python train.py --num_hidden_layers=10 --hidden_size=448 --n_experts=48 --experts_per_token=6 --d_expert=112 --d_shared_expert=0 --hidden_act="squared_relu" --moe_layers=[2, 3, 4, 5, 6, 7, 8, 9] --router_score="softmax" --normalize_top_k=true --routed_scale=1.0 --balance_loss=0.00131 --balance_bias=true --router_logit_norm=1.5 --router_bias=true --init_std_router=0.00854 --lr_router=0.000247 --vocab_size=8192 --norm="rmsnorm" --norm_eps=1e-05 --tie_word_embeddings="early" --optimizer="adam_variant" --learning_rate=0.0004 --beta1=0.9 --max_grad_norm=1.0 --batch_tokens=[32768, 65536, 131072] --max_seq_len=2048 --train_tokens=333100000 --max_steps=4725 --dataset="wikipedia_en"
Below are experts of layer 6 (counted from 0) of a mixture-of-experts language model. Rows are named router (the router's row for the expert), up (a neuron's input weights, with its number) and show model dimensions 112-167. Each number is 128 + 32 x the weight over its row's rms, rounded and kept within 0 to 255.
After each expert's rows: a language model's description of what the expert responds to. This comes from a sample of Wikipedia text that the model never trained on.

# expert 28
router [140  84  99  78 179 117 175 147 170 163 102 157 116 156 115 159 114  97 166  94 169 144 193 206 112 111 127 106  86  57 176 110 146 105  81 118  71 136  83 149 195  78 167 139 135 148 134 144 115 166 132 134 117  94 154  98]
up0 [ 90 119 140 138 143 122 148 151 176 136 131 134 107  98 121 149 106 136  99 122 112 125 145 128 109 169 228 112 127 152 138  49 136 148 161 156 106 134 126 159 144 169 148  72  65 117  87 192 139  86 160 148 174 137 156 126]
up1 [114 158  61 180 110 148 116 178 115 125 134 104 126 168 166  92 121 146 162 117 117 112  98 141 138 118  96 213  95 132 174 178 161 180 174 194 163 117 119 137 122 116 102 126 145 165 142 135  73  90 163 146 120 112 102 138]
up2 [ 93 171 138 205 135 104 149 153 124 104 149 151 201 148 159 115 133 148 139  95 158 157 156 139 133 145  80  91 151  37 134 146 143 104 142 196 134 122 128 134 104  30 127 197 144 152 164 165 162  60 118 106 143  55 107 140]
What it handles: Commas after clauses or list items, plus adverb endings and function words like -ly, not, only, then, became, including.

# expert 43
router [114 134  99  45  89 169 131 144 136 113 175 129 140 162 137  79 114 116 169  93  66  89 134 162 102 163 100 130 161 168 130 148 170 130 105 110 109 140 106 152  76 132 119 166 141 143  71 139 147  72 110 112  49 108  94 122]
up0 [131 169 109 155 140 148 206 122  98  54 160 129 118 184 159 122 191 123 139 142  56 137 137  96  85 166 146 140 154 122 132 103 134  77 125 110 136 123 140 121  89 131  78 112 175 144 111 106 117 116  96  69 150  83 123 127]
up1 [ 87 137  58 170 119 107 122 150 134 138 145 125 179 186 149  93 149 107 170  99  53 100 139  73  91 152  83  50 161 124 116 114 142 116 128 177 106 152 127 129  84 158 153 179 155  89  96  62  82 129 129 134 143 125 107 158]
up2 [123  78 160 128 112 139 134  79 155 111 145 126  60 139  85  99 114 111 167 108 121 126 135 108 163 152 130  97 166 154 108 169  58 127 144 142 166 124 127 162 122 141 138  86 101 113 134 130 125 172 151 145  90 161 120 111]
What it handles: Sentence-initial words like The, In, It, After, and the space or first digit after month names in dates.

# expert 37
router [118 134  77 108 106 187  57 169  43  79 125 172 143 105  92 117 132 206 156 130 138 101 118 127 162  93 131 127  87 142 166 134 129  92 158  59  84 182 143 171 124 111  91 157 135 122 148 130 169 113  93 174 129 195 125 145]
up0 [113 142 114 130 112 157 174 141 145 145 166  57 101 138 118 107 148 134 146  67 171 107 140 165  91 101 169 184 106 116 159  71 146 111  79 132  79 133 150 126 130 169 115 113 182 127  67 130 124 112 140 212 153 102 185  90]
up1 [ 99 106 151  97 143 117 116 169 147 127 134 128 108 106 164 167  69 149 125 101 158  88 114 161 128 172 135 108 144 102 144 163 193 136 141 123  46 139  74 143  83 109 106 166  94 142 163 166  70 111 132 129 195 159 119 157]
up2 [121 124 118 158 127 121 130  86 159 209 168 191 139  89 127 183 174 127 143 141 145  99 113  70 102 115 149 121 140  91  94 187 147 109  87 123 125 128 157 153 168 102 106 171 195 130 127 146 117  89  75 128  93 155 150 172]
What it handles: Everyday nouns right after the, a or his, such as company, film, album, team, magazine, horse, hospital.

# expert 44
router [103 134 123 140  79 113 126 112 147 176 124 144 100 162 129 131 110  53 123 129 139 178 129 136 154 143 120 140  95 143 144 179  77  98 154 146 113 148  83 118 114 112 174 151  96 137  88 119 154 157  85 130 140 130 113 143]
up0 [ 95 133 112 151  66 162  91 124 118 141 138 150 185  99 212 133 115 107 144 182 166 123 112 111 138 116 114  98 180  97 125 192 135 120  86 150  99 134 180 119  91  62  98 132 110 151 146 143 106 145 103 128 150 126 129  89]
up1 [192 147 147 104  78 106 115 140 144 194 141 153  83  94 113 146  96 110 124 144 149 128 149 137 154 112 128 127 105 159 171 182  85 160 128 109 168 121 103 136 143 152  97 100  95 154 169 113  85 140  88  65 119 121 182 167]
up2 [125 178  97  46  81 105 130 173 143 139 125 133 110 165 225 164 144 136 126 177 164 101 108 126 135 141 163 161 109  79  74 120 155 144 123  93 129 121 199 109 160  95  89 160 158 122  72 102 165 143 114 142  97 120 110 132]
What it handles: Forms of be/have and connectives after subjects, especially is in "there is", was, were, has, with, of.

# expert 24
router [150 148  74 148 116 131  89 134 128 102 101 184 148 114 125 115 197 148  86 192 103 160  90 107 134 134 139 141 167 131 129 185 129 101 149 124 117  93 115 125 138 105  72 110 101 118 141 173 138  79  85 139 115 110 108 124]
up0 [175 107 133 154 107  95 108  82 108 154 139 161 139 115 161 122 132 126 168  49 171 111 112 123 110 140 156 114  96 122 154 175  97 168 121  99 148  83  66 145 117  80 146  93 174 144 151 141 129 128 130 183 139 134 123 146]
up1 [115 142 127  67 145 105 137  71  67 132 110 169 161 147 155  92  86 126 190   6 137 135 138 127 125 123 102 122 135 151 192 168  93 127 116 154 186 164 130 152 115 143 131 121 165 132 123 103 138 169 140 107 156 135 136 215]
up2 [155 107 126 114 143  89 127 134 160 145 126 151 131  88 140 160 113 194 142 100 133  87  99 182  97 120 137  74 152 121 146 105 106 183 123  76 114 121 121 156  65 142 194 169 150  72 102 141 121 160 148 105 122 114 129 113]
What it handles: Short syllable pieces inside words after an initial letter, such as F-un, invest-ig-ator, Co-un-ty, per-fu-me, plus stray non-Latin bytes.

# expert 1
router [130 168 138  96 122 134 130 155 101 160 130 108 147 115 158  93  60 159  93 132 150 140 163 142 180 141 119  98  88 114 136 103 148  60 144 111 141 142 115 135 179  84 114 176  96 127  97 172 168 116  46 160  85 120 150 176]
up0 [ 93 170 148 149 108 207 176 118 150 143  79 104  50  60 155 137 157 154  85 184 128  90 162 131 119 135  90 126 206 138 144 154 180 154 105 123 116 143 102 122 143 108 200 156  82 147 114 183 123  98 121  92 141 144 142 127]
up1 [ 98  86 103  64 115 154 110 143 167 145 171 141 187  79 152 106 144 108 157 110 203  98 177 132 145 167 112 139 162 121 121 134 127 133 110 128 175 107 167  94  83 158 128 156 165 157 148 159  66 102  46 186 149  64 159 106]
up2 [ 77 150 144 142 186  74 151  80 141 153 163 152 115  86  66 100 131 122  49 157 112 179 164 102  99  90 110 101 155  99 197  82  93 120  88 140 138 139 145 174 126 171 123  70 172 180 136 100 155 133  97 103 166  73 116 154]
What it handles: Space or separator token after a number or article before a measure or noun, as in 50 educational, hundred kilometers, 21,000.

# expert 33
router [181 153 115 117  61 155 124 132 162 143 167  82 117 148 134 118 183 172 157 139 131 124  63 112 156 127 100 172 104 148  94 122 136 170 160 145 143 106 117 134 144 113 124 126 128 118 173 178 143 131 112 174 155  95 108 104]
up0 [116 155  84 160  77 141  82  70 116 135 132 153 122 168 160 111 192  97 125 116 145  91 123 102  99  85 119 171 111  92  94 183  43 151 165 100 124 110 103 195 133 118 156  87 114 124 101 197 164 118 151 101 124  45 112 153]
up1 [135 125 113 102 148 124 112 125 127 153 122 118 178 106 127 156 146 106 105 138 123 120 131 112 181 108 194 131 144 109 104 126 126 112 125 110 119 103 169 129 115 155 140 143  90 151 115 200 136 120  73 166 190  52 138 117]
up2 [ 86 120 125 132 149 140 191  70 133 134 108 105 162 120 130 136 133 110  93 159 210 149 128 104 119  96 168 130 119  41 120  92 129 134  87 151  78 133  90 147 131 101 135 113 118 127  78 137 172  73 116 151 163 187 111 106]
What it handles: Ordinal endings like th, rd, nd after numbers (12th century, 23rd place) and inner word fragments such as mm, in, oc.

# expert 9
router [ 91 151 181  90 131 121 144  84  81 147 112  82 112 150 123  99 150 122 148 173 104 122  92 124 168 150 132 139 135 158 133  90  95 164  87 130 103 156 118 169  67 103  93  86  96 155 195  69 112 110 166  92 148 159 161 103]
up0 [148  82 160 113 123 171 120 145 173 122 163 150  97 177 126  96 121 150 178 124 134 118 151 102 101 110 158 111 120 120 219 150  67 135 181  47 120 134 122  74 146 140 148  73 145 138 145  98 107 134 154 172 182 120 177  83]
up1 [114 149 102  83 177 121  20 198 161 150 111 171 135 200 157 123 169  77 132 139 106  82 155 147 125 142 142 143 161  98 146 143 132 144 128 132  96 151 146 103 101 117 120 125 148 140 202 145 114  90 146 126 135  47 110 152]
up2 [ 85 174  60 118 112 156 133 149 121 170 154 122 135 110 126  91 150 134 157 122 118  99 151 187 206 105 155 119 192 150  62  69  80 105 123 184 147 106 167 124  97  59 130 149 106  80 149 155 144 119 170 125 101 192 128 183]
What it handles: Closing pieces of words and proper names, often compound endings: Out-side, Ind-ex, Franch-ising, plus name heads like Street, School, Cup.

# expert 8
router [135 114 193  95  63 132 163 112 118 136 141 140 159  55 115 213 140  57 131 120 134 129 102 141 100 125 161 100 154 158 160 110 171 139 128 128 150 162  51 160 139 145  98 127 127  97  94 142 110 113  88 130 124 142 171 121]
up0 [102 228 141 146 158 163 147 140  95  86  99 137 160 106 131 115  91 156 141 113 156 174  87 169 115 142 128  93  68 110 115  85  79 104 118 147 134 112 173 149  73 109 171 107 137 136  51 114 144 122 132 104 127 134 107 122]
up1 [ 80 131 145 152 109 121 146 135  67 130 140 141 132 140 139  95  81  70 116 129  75 147 157 151 125 100 140 146  84 115 121 111  93 151 100 123 102 124 138 102  57 121 117  36 147 137 100  99 167  56 108 170 139 126 132 153]
up2 [119 129 148 165  88 198 116 164 146  41 173 129 121 113 122 141 149 136 109  88 133 129 177 139 120  58 126 118  89 123  95 131 106 204 118 155 134  96 140 143  79 109 121 135  44 183  95  91 111 109 197 120 192 121 127 128]
What it handles: Subject pronouns he, she, they, who, mostly before was/has in biographies; also first names in sports and credit lists.

# expert 7
router [116 136 167 137 138 126 100 138  94 132 161 137 163 120 130 161  86 119 152 105 116 139 141 153 133  68 169  79 161 164 172 127 107 137 106  78 178  67 157 106 158 132 170  88 105 101 138 142 145 123 134 120  98 113 165  82]
up0 [136 110 137 127 188 106 155 174 172 122 105 129 168 157 138 139 150  85 115 130  66 110 106 143 124 151 154 130 103 121  76 144 100  97 114 108  88  99 168 129 140 145 153 126 136 122 166  82 100 183 167 158 103 133  98 116]
up1 [175 177 118  90 115 141 174 142 147 125 137  99 107  98 197 136 115  99 161 122 153  88 117  89 106 107 139 149 165 135 148 182 120 102  95 104 132 170 127 124 111 167 103 149 153 102  87 134  96 180  63 161 120 152 152 158]
up2 [161 191 143 139 146 147 126 155 140 155 121 147 143 190 138 140 157 123 175 138 129 157  90 160  96 132 112 131 103 101 138 149 176 137 156 111 129 136  83 142  41 151  91 166 221 147  86 108 122  84 193 107 103  71  48 123]
What it handles: Digits beginning numbers in football scores, match minutes and table figures, and Roman numerals like II, III, IV in names.

# expert 15
router [ 92  72 142 161 163  83  68  86 103 145 144 166  67 166 129 166 157 187 122 153 164 101 139  97 188 153 148 125 107 186 144 113 105 108 163 123  87 151 116 166 134 127 107 187 132 155 159 127 171 116 157 121 149 178 179 111]
up0 [115 126 117 165 129 147 149 139 169 103 181 125 132 129 120  92 179 123  58 148 153 132 163 184 143 113 155 168  81 127  84 129 149 102 184 118 162 131 129 114 183 117 106 139 139 125 132  93 163 120 117  98 159 138 211 131]
up1 [116 122  71  89 180 128 182 124 166 191 100  93 123 131 130 129 122 128 117 106 105 133 112 137 138 171 106 198 134 147 115 151 140 141 108 112 107  88  88 129 134 119 152 164  90 109 126 102 113 160 140 169 149 118 109 152]
up2 [154 138 102 143 105 108  76 106  96 150 127 138  93 141 127 144 157 134 148 127   9  77 109  89 114  84 137  88 179 119  81 204 193 110  91 167 161  79  77  83 114 144 132 133 140 181 183 192 149 127 104 112  84 122 100 142]
What it handles: Noun endings, mostly plural s and suffixes like -ations, -ities, -ism, plus general nouns such as series, system, music.

# expert 35
router [138 150 135 123  89 200 155 150 188 117 104 193 170 142 124 103 143 103 120 112 145 109 144 144 118 131 100 121 148 141 109 142 107 125 143 109  91 123  68 142 100 148 170 149 122 156  83 147  71 121  99  88 182 169  89 127]
up0 [110 135  99 158 139 141 151 149  67  73 123 141 141 140 174 124 145 123  93 126 165  97 110  83  81 124 152 123  95 124 149 120  98 127 112  50 147 157  97 135  92 105 150 144 156 102  96 183 153 110  59 135 129 104 113 101]
up1 [148  95 172 107 135 115 180  97  96 108 168 134  98 182  85 101 131 154 148 168 112  35 116  44 112 132  95  87 122 111 115 130  88 127 167 117 175  98  84 120 150 170 134 108 113 150 129 123  93 170 184  75 125 161 147 133]
up2 [ 90 146 112  97 109 157 123 120 129  92 139 174 102 113 109  61 144 135 132  83  94 114  93 130 101 188 113 105 183 161 107 164 118 120 149 112 114 111 100 108  81 100 141 122 120 143  90  72 110 112  78 144 116 157 100 143]
What it handles: Prepositions following a noun or verb in running prose, mostly in, on, at, of, for, as in held on September.

# expert 13
router [190 115  58  71  89 141 111 178 174 110 199 101 165 176 162 100  86  96 123  73 132 140 149 148 117 142 165  62 107 115 150  91 152 148 125 123 156 117 129 103  72 156  67 130 176 141 141 126 129 142 111 142 182 128 137  96]
up0 [106 164  95  60 122 136  81  98 140 152 172 135 146  61 126 125  95 123  82 103 161 149 143 101 121 156 133 114 140 147 122 140 115 137 129 165 106  85 133 167 206  93 132 127 154  78 116 122 148 139  34 126  95 158 181  86]
up1 [142 137 133 147 155  93 147  90 162 153 125 102 126 107  85 148  70 169 143 127  87 120 179 121 148 115 121 118 109 156 182 116 132 138 155 171 117 117 136 101 135 141  94 133 166 125 115  90 109  67  79 203 106 145  61 113]
up2 [156 173 124 121  69 106 118 112 161 136 138 141 101 152  92 161 120 160  85 128 142 170 210  94 137 156 102 149 161 173 176  54 135 151 168 169 150 144 148 128 124 140 124  80 126 118 145 157  72  51 122 158 160 137 153 133]
What it handles: First token inside parentheses or a table cell, such as (center), (part of, (d., coordinate N, ±, and table labels like Total, Species.